Weights of a small mixture-of-experts language model, trained from scratch on English Wikipedia: 4553 steps.
Below are experts of layer 7 (counted from 0) of a mixture-of-experts language model. Rows are named router (the router's row for the expert) and show model dimensions 256-319. Each number is 128 + 24 x the weight over its row's rms, rounded and kept within 0 to 255. Numbers have three digits each.
After each expert's rows: "gets" lists some tokens that make up at least twice as much of what it gets as of all text. This comes from a sample of Wikipedia text that the model never trained on. Tokens count by the router's weight.

# expert 2
router:138154119139140112157152105144132127102120120125171095090182140073110081145115131125152140095101108122128120118100168156109109125112086136125129096107115132130100135103138129095153186127099141
gets: "i", "u", "a", "ic", "o", "on"

# expert 30
router:146110138103145101097128130124161100120145091171114127098113106131085110155118129111125120162151117144187090146107179140157118124135120099139144140121160195122127117143099130143140164139128108
gets: "-", "|", " ", ":", " -", " –"

# expert 16
router:136124081150137087152132128133115127080129117164108134147128106091111132127123141122123135134175099137140105113136106119152121099116151109112148122115096082087135105114072119129105155124195128
gets: " of", " for", " with", " on", " to", " at"

# expert 23
router:113140149082122127133140117088135143132138119074103104120155096094137126123133135152121116172140098153132137125136099126119144137116126148122128129125110132171150159147146116096129132138122110
gets: " |", ".", "s.", ";", ").", "es."

# expert 22
router:127103160109137110155140119134118121153104103094152106147165137137117120168121129148167160176118106090079153084110122095128150125132108137144122118133119141151113114113141154102114117090070124
gets: " as", " that", " be", " which", " not", " also"

# expert 28
router:146117130165111119161132123177105149122176119127087091175130094119151119140163152153138104134105109105130144157157122130149114138132118129115134156142140116154143138158159103130147127137108138
gets: " was", " is", " were", " are", " has", " had"

# expert 3
router:166053164130119095151135076178130100105135090126141071125152136115094111191143127128127142147115114147131132155131136121127128124084108150111188176125141173138105170153136133169150098091095076
gets: " a", " the", " The", " an", "The", " his"

# expert 31
router:119136077122121107131144126094177092129127150121120143115136112112149140151123127157119161149155124130082065131166125110141108122108094133172096142124142140161134105165166149111112135119163140
gets: " and", ",", "s,", ";", "e,", "),"

# expert 0
router:141136122103149140134093084160121148102127173158119092111150145145142104134138153142134135142145109137118134095149131144131121149113130124150174142130136201132140145118101134123096093150185118
gets: " 0", " 1", " 3", " 4", " 2", " 5"

# expert 19
router:094127123119138126154142143137119126099148159128090060130104110094101134096151156128136188128121105161136112128127120123131179119109133111108149162138151166167132137154071131087097154139127083
gets: "ed", "'s", "\"", " and", ")", "ing"

# expert 13
router:099112129113136145132106120133136156143152146121095125127108075140124130159153179116126149177156109149142141145103115142150173162098143158116138129115127177184167156147078128120107106162200127
gets: " ", " 0", " —", " (", " +", " –"

# expert 24
router:121141121129142107153130158117135145086133135098124119145156113049144139107151131156109148116124133109116144107092138116129116116153111178108110122117130066136109072151104136158143110101098136
gets: "s", "es", "ers", "ing", "ation", "ies"

# expert 25
router:184125128129146097122134077140125122092168148105112144137168146128153118124111130124129145091128161159099114115128128160112133133167142066095111128141132124127116108127113128129103139128171132
gets: " the", " in", " to", " from", " on", " at"

# expert 18
router:141123124100150125116119111121170100129111171124140108133131127093106143078124131135185142157161152108141156123147144135132122170134117122158166131132124160143154140139115123115147166098191115
gets: " |", " by", ":", "|", "=", " by:"

# expert 1
router:140085139114132098140130192175094147136118106166094103095087106122095128104151127126116131115124129164124127129102131125158091155136137109122082148125118145125131064177128124122123114132155136
gets: "\n", ".", "==", "s.", " ==", "==="